config = dict(
    num_hidden_layers=9,
    hidden_size=448,
    n_experts=20,
    experts_per_token=2,
    d_expert=96,
    d_shared_expert=320,
    hidden_act='swiglu',
    moe_layers=[1, 2, 3, 4, 5, 6, 7, 8],
    router_score='sigmoid',
    normalize_top_k=True,
    routed_scale=1.0,
    balance_loss=0.000169,
    balance_bias=True,
    init_std_router=0.00725,
    lr_router=0.000481,
    num_attention_heads=7,
    num_key_value_heads=1,
    head_dim=64,
    vocab_size=4676,
    norm='layernorm',
    norm_place='pre',
    norm_eps=1e-06,
    positions='rope',
    rope_theta=10000.0,
    rope_fraction=1.0,
    qk_norm=True,
    attn_scale=0.125,
    tie_word_embeddings=False,
    parallel_block=False,
    init='normal',
    init_std_qkv=0.0182,
    init_std_o=0.0,
    init_std_up=0.0182,
    init_std_down=0.0,
    optimizer='soap_variant',
    learning_rate=0.00188,
    beta1=0.95,
    beta2=0.99,
    weight_decay=0.067,
    lr_head=0.00297,
    max_grad_norm=1.0,
    warmup_steps=94,
    schedule='wsd',
    decay_fraction=0.625,
    decay_shape='linear',
    final_lr_fraction=0.1,
    batch_tokens=[16384, 32768],
    max_seq_len=1024,
    doc_mask=False,
    train_tokens=285600000,
    max_steps=12586,
    dataset='wikipedia_en',
)
Below are experts of layer 6 (counted from 0) of a mixture-of-experts language model. Rows are named router (the router's row for the expert), gate (a neuron's input weights, with its number), up (a neuron's input weights, with its number), down (a neuron's output weights, with its number) and show model dimensions 0-63. Each number is 500 + 40 x the weight over its row's rms, rounded and kept within 0 to 999. Numbers have three digits each.
Before each expert's rows: "gets" lists some tokens that make up at least twice as much of what it gets as of all text. This comes from a sample of Wikipedia text that the model never trained on. Tokens count by the router's weight.

# expert 14
gets: "a", "o", "ia", "i", "e", "on"
router:489526460512478487542527474422537513572491469461550483483443578526497505433421584548556505475478509467558524456432522506533513546488500480530501477506477476448498484518408507496560472494432634
gate0:452492481510457484469527416518519493568466434456540522512520549389510536471461535572469497485491552493441559499487484433477510535515466486557462584524453543493456492494508523518483488589513526
up0:495551445547510518508474472496511439496563512539501470480465534532468556497486512500495581462542483530595404524408491541531470433492538468468492491565575549433471487465483476498490535509471451
down0:485496485504489514513380515474444479507445574452505395512600526408501555522544580450532469465488603481509458439509459520532523539492504490545475529481427557505494444564481473504443529468577495
gate1:481477546501515484489546544410485542418501522479528458487558513434465569456508454527475423513440473449523498439477482495491464511524472527579574450488484540466495571531533442492467559562531422
up1:508486478538435553467537467498453474525477448535460589486466545464571435523425575550521591426487537498466510490470508451454547499560491561480453482487496551479460529539492475504484426549516526
down1:507437484525547560447445475484480495567582475470552534526519472472505471493551511441504518462544617462436469502490493513535527442493463510492522483483517501531457547494512502471433460511523468
gate2:551521439552475482477426564417563515414479485478491470464479526456449539493498538446458480537533461490551526513498483448453440470505470438495505527580464467516507523523466451481533521496517455
up2:511456523529544496477484514498487449503511585505534538540483539503564565549527527466490561510455519475513524567476449502502469455527464528529522558588526454496463443479534496489555524478542519
down2:447530505518427457514507516550461494476482545500566566483471512554547434461494471512425471539460477522513528460466501574539576426519510445486548498454511508573471541566547476493505474487517493
gate3:489513544441493505476504475544539480459574447505529487531537538482492476507475525471492494458453492470518480532445443569542478492442482526452499533547473504521442517428568535494505537535568429
up3:462483539499558579498502525526473542514396474549459478553476498542478512531509488459447498513540493455525501412562454519539488450438533479526552510521562509506520545530496561459496614475438520
down3:510448480554476479516472467519461482578472448588547583490520459501504516544463479464502503488474480487529443494471527495534524509499586448518409522483490579481519531514484540482516600461536499
gate4:549540503505463494497490481398519491512391534462462480531471537467481488536480569553447458439508588556528514488465469474482434456521511492465514459538524514445563520499461489470608458516486533
up4:463515531523526540496527485504524546566484471475503469478486422492553583482509426529438436468499484470442486510501528468540525498504512531484451498539477531499474464450422479566443529519500516
down4:461556489497537528443534468460422540570482503466517506500494507525481511450520504548463509485469418516488499544540527491458439434496521544455487508541541479469531511527481601426534490429456474
gate5:454448490538566430588461504522552498501442518507526535569461566568505537414537541502506479521469501502466485451471524479466545492439445509552536516421490492469504489503448483549480546450391537
up5:445531544543511527425590483538502481529536582509523488526543524541491441488484463383434572489535458494506542505491537507465413514446539541536553545486542454487494511510457552520563529472478487
down5:500539515498569439476575569430541452500488490561507482478539500467496563542472488494488460556556489536466510542466482478514498504551461452446536477490525532571529501494551503532507589411489521
gate6:590522508495560510447535527487478522513434461516476446469512445640454476427508517433485494536480503569481604523537457504519454482505462504492500490508524509546522437501493495428548510498521515
up6:482498477524525492461519483559525515493553464456460488520559500476533415470560493461507478487462471505478458496529507486542486521555474518492537471443477466556464546526546480522460457484467474
down6:453481490573564491484569501535458446494548477475519546505512531414534498471434513512567488508526478475509526519410436464547444531580511505549510420467606460505526594525518469462508503482512441
gate7:531465499527595432498496492467492517509410552540551539516482516428521483472543528584553558484441505543523498476533508533490464449443519535629507468558514520411510547582480492596516541572556482
up7:464495498444522509548453526544463520548515462519457510480480552485458475581446494422456570498513499541489545466441581525502537553553537495490542476473572446551575490475505483551481427460430529
down7:483559550500518450487498504547542461470482556532470547481475522428445512574438468527495558511563471551471410521470508506414484447521575522436547438439471485504472460589562513576432525491478568
gate8:551554483529488520413452521484445507471453538517448365519520540527528515560451503515456470535520470479510502493482498603458562542542468476530424446538476519479479451488462491551454547475481526
up8:533488573468537474500479463451508454439517532496510506499497511488506480472503515533546494531529490504519495502532458465513473519569523542498514469485462517570528520473496472503568508559474521
down8:509540502588447482492520453524533515476498487477508463531506469465515525430475537507507510501532488561412482496512527557522564520480482485446541486543516463394527502493537519482499517511556446
gate9:596436518465541494581491531509549490538463468590436471577478482463408539531442567504432534545522527479458575568486487530467459483503473434554404514504500441471473422539443488580494496555504490
up9:418521470503472457483537538475449493520474486528482559474557497552490570479476476517597518496427494534507449533467480551534554524485506531515467512471463477448545488442436444479458545490504515
down9:448489528556467496498439477557445483430502471414441542417491472458475573508387557488552518462434552471542496502507589519485553470490478462569505496529613556465425450465552507508544541526485536
gate10:515485489445484567525506525480512476509461531528543422481556475492517548477495485524499455510575499519517502455504510465479513519432463543405437482534524504455528559552467599485525518457559478
up10:551413477404449551503536514514457443587519403504437532531508503491500480480514448592495445501550445473499443469537475515528467570444509533480499429481479457458434480441482473474434439511485520
down10:505509487434567470501491483391515446460530375530497497503584481522489498539545507499487515494516486504481462495444457480514512459444549489495481462394569480529491500488515468505493525522528525
gate11:500484494510526467553453540473507443535507426589485511538491549519524557456552496452490489426462555465479515516529485538569545558507442507538434494502449548490504484567462512526452571480518476
up11:561543543420541493500441481477535522471483505558466436518590477450491466492462560521485494550471554486508474538484438526467466556519535508484467503451466534440510553492521575466461515456485494
down11:456613508468556537418506518540548482554495441552501553459556558510395507486466496479534499500586447539519449493565476477509512496445500496418480461547438572533507512543551552481438475451499515

# expert 16
gets: "1", " 1", "2", "3", "5", " 2"
router:547515501496522489530504414468508537538556478585529490492514521480489514492441511584475514483598484479535517471507429471442526515458522487458491480483450473455549521499402491445503527493445571
gate0:440500468503528530518494513477564520554531513528450517530479533475514555521449456522539493502479467462396543496542541407452462478506516543473473497502538445525484443444464528496539531392547543
up0:458465489518464461459495540554519552530477459470440510520529485500560395558500410478514480532462534518497558474464602522513511505525490515526562537507511441500539537499542570450486518497522449
down0:476537468492523549524541509502530400435486552488485523475529522517504481557576571491548525481492457544485477536504467497502492501559473494497493488572500507501484472500504612471541462497439434
gate1:548484502554512529514472454480540529534525473448553501523530527472478497537521497540528597470392495481498575450529535482508494506441492519548511424540423506494439541531531431522514523532487465
up1:530566530508577510461526494468511485539556500534528491485521528556497486524459504555536478483454484486542517511415638465518509494550512507538500483507486524457335468512521477567436498511482434
down1:488563541494471534489483468431483543527560523418604454453515456529490477480479570538532536457423536506469531475503574461488450564417547565525575538449530502466380499526505526536512528557499503
gate2:538406437530482458490499479541558509517498525535542526549440490423532504440493497471483550441490527492571454471506524520474495416491542454498509522480571472489509476461481449526453492402574461
up2:460545449545506543510468452535502495474521528488522547564467493474451520424488500541615489518468480526471474579499495628500549442481515530490464568515543471485447473462411524508501539587549457
down2:433458494466494537472489469516494490471504457503462570530557530524507443496398553521504497473507525523473415518416482496458547517505485528445536554523452520532517474567495561607526440487486484
gate3:493509477466482482497514506499529527498478416447546491476479511498533452468553471480509556502466541448499571438610401443530459519476447447515526515429496503475480470506579457458547493479471542
up3:548522509492491451542508458568478436456527524484491470537522458519514493564546543507482477534494489528495596401427534512540464478482513567471424495474511493428621565473531403415539542484486545
down3:512605545484470501556448545500511515487467454411490491445429518492456546492538446483469576556425431425548603430496489481419593545544473570512465456527440545504537558503473485473472546465469537
gate4:523513539482551498559439514559510503515481487512548460488565470442497527481411526497574468494488507532526525587479444480507546455520543521433491535510472485445451471503495431506485476521472499
up4:500526455515457520494470448463453483563557484437457495495472453486470526478508443498491559467448471525580489543460493463498465516480488474581483537536521518619489489465517510474490497459582493
down4:497512515477532489492530523555571530562537504457534505504464455542456525497489540560474472573475522491461470585589504502539435545545486474446597489454543417532476564527542539475481527481503505
gate5:532491508522545484532538467529526486498470454420529544505473465410494533487551538519443537467491468479466497526426485516485444540517501482484514495468507516546515525492539457493470573534473464
up5:553466490397399490475471494519526524508474493478529502538524487494549495480507508549517507486493534491473516487497484498523449537482470535482511480439464457589515509560525564501477466621425507
down5:593388460479559483530494539499571560447484569504469515463451541526512544430545465578472537439541428513548504442542489517494492441476470496529482539506499550522549561535460511464451480592471499
gate6:500513504430493516546516465510526507468550501635525530415501442447551575537540524403485507504553490480500561491543529554416553542559534510522490503442484452645496439507470459445462511477503527
up6:471474436547517467567500539538564408520529512472483526503488615485482500460513475515451436525472516550506414515479589455488585485481500483520465515473484472552525466480531536479574462487520540
down6:594503471521545485490597497584489577524562459475488512503533518577528503521515481512507532551449454506539496522554536523483566409493422499518474477584473499397489538478468443488548487460498505
gate7:498512502523520446485492508462445476473471462507443520527498469495464522520441494552473473464519559497509509483571497455477559501525504500503415510482461442494464520541472522482529511495458503
up7:552504557499485448487536540527511539519492442548538582515461491469420508518549487537517443439564552503463514543488539541524473501478490505528495438467449458511515554511524543529470567573523485
down7:456489506485426503489441412470478521505494453512558464553507514470530572523547519495484494488516487501489510477502487500519513548551487515503446442511470511542503510515507487527517453449506472
gate8:483515491541461447522537513454485443499564546526431548580434445431453494535499401473508482521551529489510525457518532513460502525458483514445495559500601468435507480489561396439517511486495522
up8:541449589469511491474481432476526504451523457520562554520566500530450465422472446486480541508468504552500506502464558511439518534438501425496577498491511441402507525495530514454505390475463470
down8:539487479444438435572452510580484582488505468463502457554508504456550479574553465497470520499491489561481441498575505536439473517483485479426497506520520494423536517479528651479462488448482485
gate9:420530441496547551517513484424512535507489548514476503524482452535422471480522455453498443499436529468514474509497475517489577434542493575517501458473493442545462460438462510521487468461510546
up9:494453611518443464490523468503537515434585516566486505522542522435465532423508547501592480519508527514530524426490546485509514532525494480516563487502468497506554533515427523495492454440515551
down9:497428441509473541518529527508589583469520554522529550521531474550454524521499430558426458491532572533449481520499531485546448568491484512463478524538449543597512529518577532556503465510460398
gate10:482489483494497502482581459543559492544469479511526540532521479544531516449476433520454512548451562477499537498495466489520517502517497474433502444485527441501435451490473464530558526503456503
up10:527490483483562529506524467457486421491467487566510489526500546497472503408467485525518517539494538529472412511520554493502450476520556523466480428489478493511394487614518492515478472543486465
down10:530435484476563565505459567488498537537491481517480564477505475464516448528471569490538552426468508492502558532446493477474523495462464525520524432525449487453562545438444514527512459486488485
gate11:532471501516515502504544427459516485494536596534525481552523501468493530440462453482518517492428483523522449456500492504500488453532544446479464534514470503464463546503411419510456505528535612
up11:445486548562503475411466517486504472451467531501532551524543426485513533425494493532488462487525509433592471581497467465411540521471496443535470516444561498513486437526570462486564510511505463
down11:469491552506501556486465518491539521399474418509490450551462490440503425451487528457489433503514468507443482586455463455530487534552475456586586519557507553539443526541492533480488502493420489

# expert 8
gets: ")", "\n", "\"", "==", " ==", "==="
router:446530514451447533534534499493550484523486564489492477529487502523570468467514519567510487548507538421576503490475514532520484571490470516467530485515509486454533482520479411464503481558477543
gate0:387494485492485517551490551482456565454504535506525478570422474543480496508520510455551487533544458450479475581447506515501549558474484530497542473488550490365466434441507488477508562504508511
up0:502592571476474524487483504448469469510533543453552525480501492531415425456489548521566481441482550450499537522435569565539455519491497519547512504541468491535459533538471517538471500501528542
down0:561439517468464532484474574532457590532616435534563529550495516473428460521489504495535503572469518497443499500499475469529542460487432540447483485451467498602528562469576510504460473489502536
gate1:478544577531539553559512549425499519420456538537548482483482474539523454478624495527440468572528486478499578528502479458443473490511568540491530482452509517487559500445446480452538493435500513
up1:527535569434464463474437513504502505580479524561574478508503528465411567443490474424535492573486487541500533479614564545521473482462548491473504515519462526500475517463452550501478478457487464
down1:474437518503542492527522504427513442557444452637509502527542559491453520461520529445530526520495538483457542495465441492509467493539552421548529531450461551499501583456462518462436491544494475
gate2:464546527454502553482501511529490524518480497522533400507577582501483516540476470499524435430476550544479468550426524558489507434554515506470554456535554505475517439461514503437551508527537544
up2:497517481535517451588453499544520490477461536499542524406550490502504525532527433489488580522420473481505571455496475545575500507512536502485441578487512463485466491366429519431496548580472468
down2:523549556489463472554509517496521442442531520510527489582488398527555542525517505458490543507487453495439516461460523469496520564469533463458548467416548603427455603459474457522556490501545561
gate3:512401492493498531517500488493523520509510477488487473494471482482556495538493485590474516510501521393499462537448541536520495527489464504493510496457545481555516513509463515528510473507548483
up3:486484525456522500503511484519551475587462503522535520549529464552527449491519458497492482513509564478564577577438528443582495514560544454481435560408518566540523563513520448526524534468502640
down3:476531456517532525439459486549497501520492571562571468489528468508483478483489479490490451554469562554475440415547538504566539517460493542496505469449533455536525557448504529522454487471514510
gate4:518517538545475483479566532452496448481478530533477500502553448484477499497481427460554478456488499529559502507432546557489541503470566473508497463436556472454495585490524484392479529555507526
up4:464456527480476476448520530479517516560489461512460540480539462444516508460472555428457438515489471466460506501398510502532482433529510537437449558549422458501479469509513534532492510483493454
down4:424477497531485552475544489474538526466490541578497468495474550566392569502468477550434465601448475466425494489462600454523497467555491524532486501492519480481508529454510472497494518457495523
gate5:492528499523485573501484532543518470524563546489522530514465490533421474472480578492585443400467480512553496520560508500550576444530549503511515551551491522568520467513501495461486423524527456
up5:539493555475462539504561452517538514486503488521427495527488495463558566563533517446494437475520518490515440559506439528523445474536572479482485549493550487458574481455461475508571492473452517
down5:499482512408471476568414530499435522472435457523509427510447480557519466507536491527434507479434537455460530521539481446424463524460499480512457545536502511515519481549565498515461462581541461
gate6:467565504482505473529460483542480453507516523423532551502545517536498536481490485485519496478499508514515491604550494482537507574496565492504422560492559499532468430572555495531490551529457502
up6:509546483521533544501486592536489467507513485559495545511505551500508537504507497444561331511533449476486457478455561530551541555444466501598504516476466488565555463440464479522538494435486455
down6:475427559517576507464514513509529574488424503511570491549434436416407568474526497415563426477473472554482541540445558537611554543489472492496446512475512493503489545524536491487472521489466523
gate7:508460465531467444498520500533509469437490535488498487506481477529461476627468504530553475528488453503460550441505455569504471528475539501482509545463505485501474523504485459482463514505531525
up7:495486502577493508432520495490497579504450479480536422453438450434516420458508499505495531467478404526490424503475486540536456503573455517563508492494448498431504545512510536498417500494509548
down7:525550502505536553500544549586532503495479480531512544533589442488543504517524559477438429501496561612442428449487478510546500426568499546479495484511537499516458534495519520555426505499466472
gate8:511511495522434532517538450545474469468535529535490489531554571436469492520520454566481536485554503500467529517486548541490520415429544524467528458430465504540556508547476444469486499538419442
up8:486428494498520511482491508474485514425494445506519528489477427517522557486491486448527500529464445404527509525498497531499478506471542493495483568456424474519507461482479471491554496482603530
down8:462500415480521496520474551433468518496455500459386428556466416505509479504465480521518512496518489465485498486553488542482490495482496524501524491469510458519454453502443541511508441415442579
gate9:506487501446510461439511540473475494580568524474545510553483481481492500524551416513496529491479510497522485441441567490460470498545476440493476536511472564378475465511426415535497391436459467
up9:470499528523509530548492473532529548477548499465524410527528528504458486472476500509479461473482509515514536544425550490438542508529508526510502554529496498533542491550501555464465502510510420
down9:484507520480485523564457479541619532437455518533455479480523466519461474545522425558417481493540503508497501451469546454470472536439526565584522464517604453501452449514527469521478411511482532
gate10:484441484481450501505565491544548450462558469439562471499474502548417433496540539555537430443511501524529569506439453549446510535465557517510492476499485521555553502521512489498514424457477487
up10:531423478483404484467463468427510492493491509483448520577562503545487468477569507542486483509463503489495537402533538440503480524566523596469544524446475515465574525522550562440427470467524553
down10:555487465473413468443539525497501480493507442472457477557598565405525541466500457516511504503452563461410519493551549548478554500482473407431507494483532443489543499561477510418511539529449498
gate11:497558510401519505496468567537549473512422435535523436523557519466543468467519521502604490563493492524413445452513488512516502542562477527436440483503485499495511443467398476521437594499478456
up11:497527523447465477417469473501542510521548447441516417408507488480532494583500526461488510518483504474528520471489514503519469435494499498578442459481529473483449490507496531464539427481573490
down11:541414551463507501485547473504498520494515471483466467549530446485506515516584545553545463521465530446480502452535520476464461504529477511461463469478550440558553495526571531496509497481402532

# expert 10
gets: ",", " and", " was", " is", " as", " were"
router:470494582494502503557507430442535500497463491588561493517459562525546503463502588495463542579551506473525497525471499514504475545484437537509502487471568527461542518587482496465507602476490551
gate0:468439505527474503508488502462474515600466497563493474579424492485575537442457412493513553537561536441484479534556493543437506479573480543459495583505526539548531482506513509559491570472429467
up0:492437469470505524518487508483522506495452503524505504474431524492553552530506542512549441583532558469501455544521472420495521508538488509621507498469570514442510588480423529485493491433451553
down0:432501558497514556495591565470525454577511539479502464502508455500460466525492518549575514503498495506412509479467537444523473526519478540485540519494455494466459467472503493518479502461575604
gate1:533472484505493490471477458544508490487471527536496547482441554553553536521524482490514518471545477564541474498536453593481495543466495493499470490435461528506495527546495587496473547533500547
up1:544554509522561548482543452564503467480522462475538516496509522502509511432536475514476473475439472536477539519467528471389496499490474458496540474551476515549501559490501494582584528504572581
down1:409495408551512493444502445494450502499462481535503506483509445411537462512428514511495511458542565472484500517518459510535528459475546448547512582439456539476515503424508603508507508460520448
gate2:491572545534439431461483471483463397528536427569485509474535464507546397534447441508476453509413463535491526544511529441488538464463483545498491457506445512510515524549524443520523542431405477
up2:449448497469498480560479466544536495459482525495511579515524457523549561575488486449529426483515417545505539501510539465480486509500533500481488584498466532573509484462526458541501566449491431
down2:553491512516489446456472481468501477529505472529495449512413499493497423594422488482543461478445464587543511565499477421427515500529513500514483531526558518537531483479542502527554441477488518
gate3:415543536482439524504482461507478512523513477553448471499524524530551554495505503474497482428491409495437542468457484482485505540501515467530546458432528482549521565512497437524496581490516506
up3:509417480517453456490446452521478536580490550451437550453555518469458561474493541603499440475492560501551496436424467485500537551495576440461550558570538469472510472509510487504562471487426602
down3:487507480485471599479565580543447511445485479504494462507464451543503504514568478484404497544488552474501472482507492402518500339513504461451489508488473589418462406536568459520488447466543460
gate4:416553519576400457565445390497508480492572497494526518407451489554456542484473510448455490461488517554544498495536479598537523440508472471560443449453495519525425544502527507480485438500565516
up4:486478560450484529434504570464495505496377487546474435415489534534464501505473500528513529491497474497504535471540432487474471434448410534456494520492558487536502489567494551567486458531501482
down4:473456534523488534573505536463516480463564486448546436468505453520514520499511429441481540486431485508479485518502503486486539442504537537473494537508442461569470479472528411494497483427481508
gate5:475495487512524466627573478541455593543562441558498510488440516494466541504538465424550504455543519558408470542448507506509478481483468500536517526393541505514440415523489466494533457576560534
up5:530476460534471583396532469509443539448476537424446474503485468518535484520532500451482527467523410529496496452564538527495485530499478496515574517507537481520494507504465414438478470484528505
down5:528466553478474538620467477562505518446469501448583481462495520470493453524564484507462472494423526480544532545539555529468415474537448566490492519466466482446553468444459457428468553497506447
gate6:489487542483455530497509504492496488434592469529480436505481487535500477511553492525496472477441553517517502432409540535521484493488481459464444512468450510459485435514498530580517567565472525
up6:456453506525533512553505488581478461581410505572557522454527482455532548517556506477443507550481490430485510514531485506525514529454549522475456514552612460562512500536499456504551512496513517
down6:516514523509476455475539515541504554486517522514516512506503537501471445505470498474527527509510542421515503418531510507521579521515448492496492530442467455541505531500554474534444473551418441
gate7:515416534511563479505474485439492488478471510521458499557457486472533457508537485501624536457496485447473464529548525475436575497418557457552454473493513563534467438558511520496522531435482471
up7:516577500468532514469511449474510482484481567481495486514483468511462570479423452425592496521492438514468557472550437554513531529517524515549531519541558457560500489503463477501463558494426448
down7:493539504481501537452495509514495461521452451408554566456538453472534465509481467547530484441495491436495490454545399466497478494545435475462460536570427576532465536436437544431474481453513477
gate8:496524553458518514542496484483412554554525446572449576530449385471521547538435506482559529538516493425528483527523451500540478469475455432530433541483516480471439547504467447510528478556493521
up8:517456511501465468523498505528512381425508512484522443525481531575537503513548550480424483539483503557549477483437450553488544540560487538508528466553509522437446440473463481500489488431484465
down8:499544595500503511523497490506473492505526446499525496479570532487493498458442599499471546510521461429538468511453484485544568550515474514506536588492525534499530559494547562485530523506548534
gate9:500544511519569519466575592477418524576516460550478544490505580490505502532595514511445561555452564510540411510544424543521489478429448508562470510443469439464478507572451499527507560611531513
up9:524539539483441521473435518548510491481536483502508451496571493520496486548517457481555528493496479510562560464487530524542523505511529576501539502540479498470539494505476437506507478524423539
down9:537536457446480533458541482512528464475523478490469505449447480430519559500534471489498449483482541442484521504403555477490528504467468493499482527458548457471494440609537516545531580533530564
gate10:410537489521559553504597501463518470501449506516460538474511542417517510466452492469555491543515452496510484490396476462449456528499496516434486479542408411492573505515420504583497492443518520
up10:473476495560542513468509561526561451536545515493571520502542485440493507432452502449562462510439512517538444479455512462493533530583563493454542559532515435525467473473486471561481530482497550
down10:527466450528494555551490475505518547516514453522469460489466547526536483413438471559420448530481515517525491524541475450591457500480420490523445516477513413483444565490465558542449514523571483
gate11:454445590528526524550517456526494541409477522481478517546476480557491496497514536471521540427470449418580498414493471456478561452411526490433498534539477476508464555457476514477533456451519491
up11:520532516539543444512489546612483572539469411425482538496433541475501480517518532586446466563496534506537442437457472559492487458447591473487505523474508536511499490462560590463439497488516396
down11:481499535526449474485520479448532510540516426478509482505545496445555556485553461454466563463440509500538496478598436565444518494541526477545460537468507439584476448563511421496497528525533474

# expert 6
gets: "\n", ".", " (", " \"", "–", "=="
router:480524527479575508519475474475512496541525465557471434533471494571567435552544527546472447510436485461557443476448511629452519503492535520489522524489537548500520490562466481450531535545410567
gate0:495547492453509481528444576544552471498459520479484553481485541468591439458523602553528433626461474449537477481447499486496470449516489483548503525440512484525450493506486478504496515467506550
up0:531438520465505488466462529491517483469552473452488471549498450507512499517476534595531543478424533434499534498522477549500453459493496518439441524477521475485485435423500504466492517480508526
down0:466507546431503428457519491430509537480511548475409484434511504447473522563471551531496567539476479500498486511510530423485543554563415464436487540532509486559519531527544548552537485512450427
gate1:481443474469464537533454476512470501492521459427513476472499475568486515578475452506492488494458461465494504533531419564452518428530457545445467422504480483447503527553466482522516420445489556
up1:553478565500496510552550572505455544477478505466538507564497484582530483476521525470436456501532516576470469467493463443515529496506532369490491517464482473422495470484513481513549478450508500
down1:529499539476517483433496570498582497461501557430543585479443532496535549528492459520497528558480482446509500547483552495518561463475504497497565549525556478574489537441544480530543533449549490
gate2:517526529468539532475595480471500503529478469526439516537451418558517512536552540522493504536560448464574526540496505517445418465512527420449475499535523428558484529503446568585461471474487528
up2:460559495462496498437456428548565494446557485536466492549485457463578438577457502521523531457480532566463498507557580556504447544503497423495479555441557587504518444498456553511525479523494513
down2:515551463476505507495515454494435449505481532512478547473505529496464480487479412531546533516500499509524484504443460524529512439468474490510515492496558487516564489609534562491455518426472556
gate3:521541508520551483472489528492484518532542477468490524396552500527528434552558553517502513529590512469468533530474508474533509452467499575565532462560541561434529467533548462480547516524449471
up3:496476516537473502555444509507488483529468497473502541541503491513520545520500484460496550485487470535465547452558524548455476484548518473536453501545498522453518451520557493533440466429480459
down3:524463543509511451484451581556491458472443500562563553540492528545551561472501523498391572568498476502516456489514549504448541497468507482462574484490443507553568554441440447506501505430571467
gate4:505487483445563544509490527502514501450514470497538474499465532499537597496501593553516541511562501444517537472493493490526501510421513469463424450545547509523590466507441495480539477488518509
up4:452455534457575456482502513513554477505472525471490525511472525498469460521574425564488429552438446515497460531422550498546538519564588478423501454514567498470450443459539511479487472487473549
down4:468529507519462556479512536477509438510475486564492486455491438495480440468459509436531421561505459527552501510478581600501506460455543531558497532480434502531543572479477543462485542543528510
gate5:519486563474498556454566530504514535496441514448520479493494499466557521470494423536497565516497430540517471506516443485443499528503448458479503526482504570549467422458510482543511584546506497
up5:441528524560497484497510482572552538434533526471461519472474485487546508517468478514565453461467460556561469460502497547495505532544503403507546529482595494506527431495499496525508479578462538
down5:506553541530480474510502511546611463485476550527506534558453475554536540503505516491544532537524502525519511460489422522434488560522593498487631553476508439555495538531583537510476515483542502
gate6:543529427533494492556489506486489541501512552473488527424487550420568492561551526589448429565542473506448459425466460522505553516454516424477462493473589516498451557531448555465488482516507460
up6:532447479391525476474548464506417454532473522552479518538514521467496472417480506479510483530516475519521476537531444432483509514519541466464513479500501581432597538435502480432545453493476449
down6:478412495469479461454547477530539498454548506520484452543551481434439539481516582485486545491435513473520486522525530473542479523530548502432440558485516470513476533509513469437462488466403472
gate7:536603495499535480551510516479530478491470473510484526521481544531504491531469521486505451488518361523433512560408515553588521547462500464572479487487502411538446543581553512491514498530433357
up7:529429462474471511482493512545473557515529504474425511471485508457498550469504488503438497523528482487509500510538488458595530512474478511507524457516518505479439533482405492468566508516582539
down7:536504513528483445534484535559470504497527518444415536397520435479568551534549502517525514583476527518512427403439420509489462444428537518472468456491471543474455516508550467539443535490565538
gate8:521561493495522525501536465509488551544566503535544460497510530471498474425559449564485455452453470474504443516587445504501540481516453454455548518463523496476515481565456540587468535389491520
up8:459506502489521512561461485506532491495502546548530476447536519426519497485559489510540456484500392481490481432514516432539437498575528440481541491467455494509476404426479470531425452492484506
down8:501518502481523479510583529530509508485526538484457505534477579389543532561471592462537522482543484532485469515508455469449444503435472468517482452446490538514542525504534561476458508526542474
gate9:463614436509497509464480444545507546532503516527478511471560528512492542503514527513515516420529477487524500537535525487509490537494507546425520449501490502453567438530559496554515447459528494
up9:485454439450519557546505478533504489494525547545591527561516508502517443443477515500460430513554464500449534530477536547565473485564551428462518479531488512528460460436417514490458521554537547
down9:437568484476475487494497554502522529499516555467505538458517448573517446512425511476477467476565516559534455485529503559537514564488515473468529526478492542489447532510483503454499517470515492
gate10:469467505509467464500513591411464475540484525494510518511523583527489506501490487487569467511527449532538511494468480556532527495527476441550500474430493500507536515444427484523518441495557504
up10:561451451540425515487505499546430493598574476432444494488506514479493506554502523503484525503542542461508455482486512532485463433491491539487498513535454460414462458509522517535516478494502477
down10:564452458463497467489538501493446472479528521456541541480489486483573518562450548498503474454594534478475553457484536457466495524489472500580504447517577510554518485546522525543484442572477526
gate11:520453549525480514560476474520584497565524420453496603507498553465500505536521496499514501512437530497488480550471522520500499469568486562530510538555508517502490438508574563442503505533568445
up11:521454497478558496480531438473523528541416411482522475456435487496526528441537552472574456473505487515497533575502531496523530486545452443490554506549478528408486440552470532509519527571477470
down11:536472487494512512544485484492560489446558428523521550478524505528506516518573581538554589525431535547499501468590533555482514465488464521551509472510511494506493517506514522452465499493542496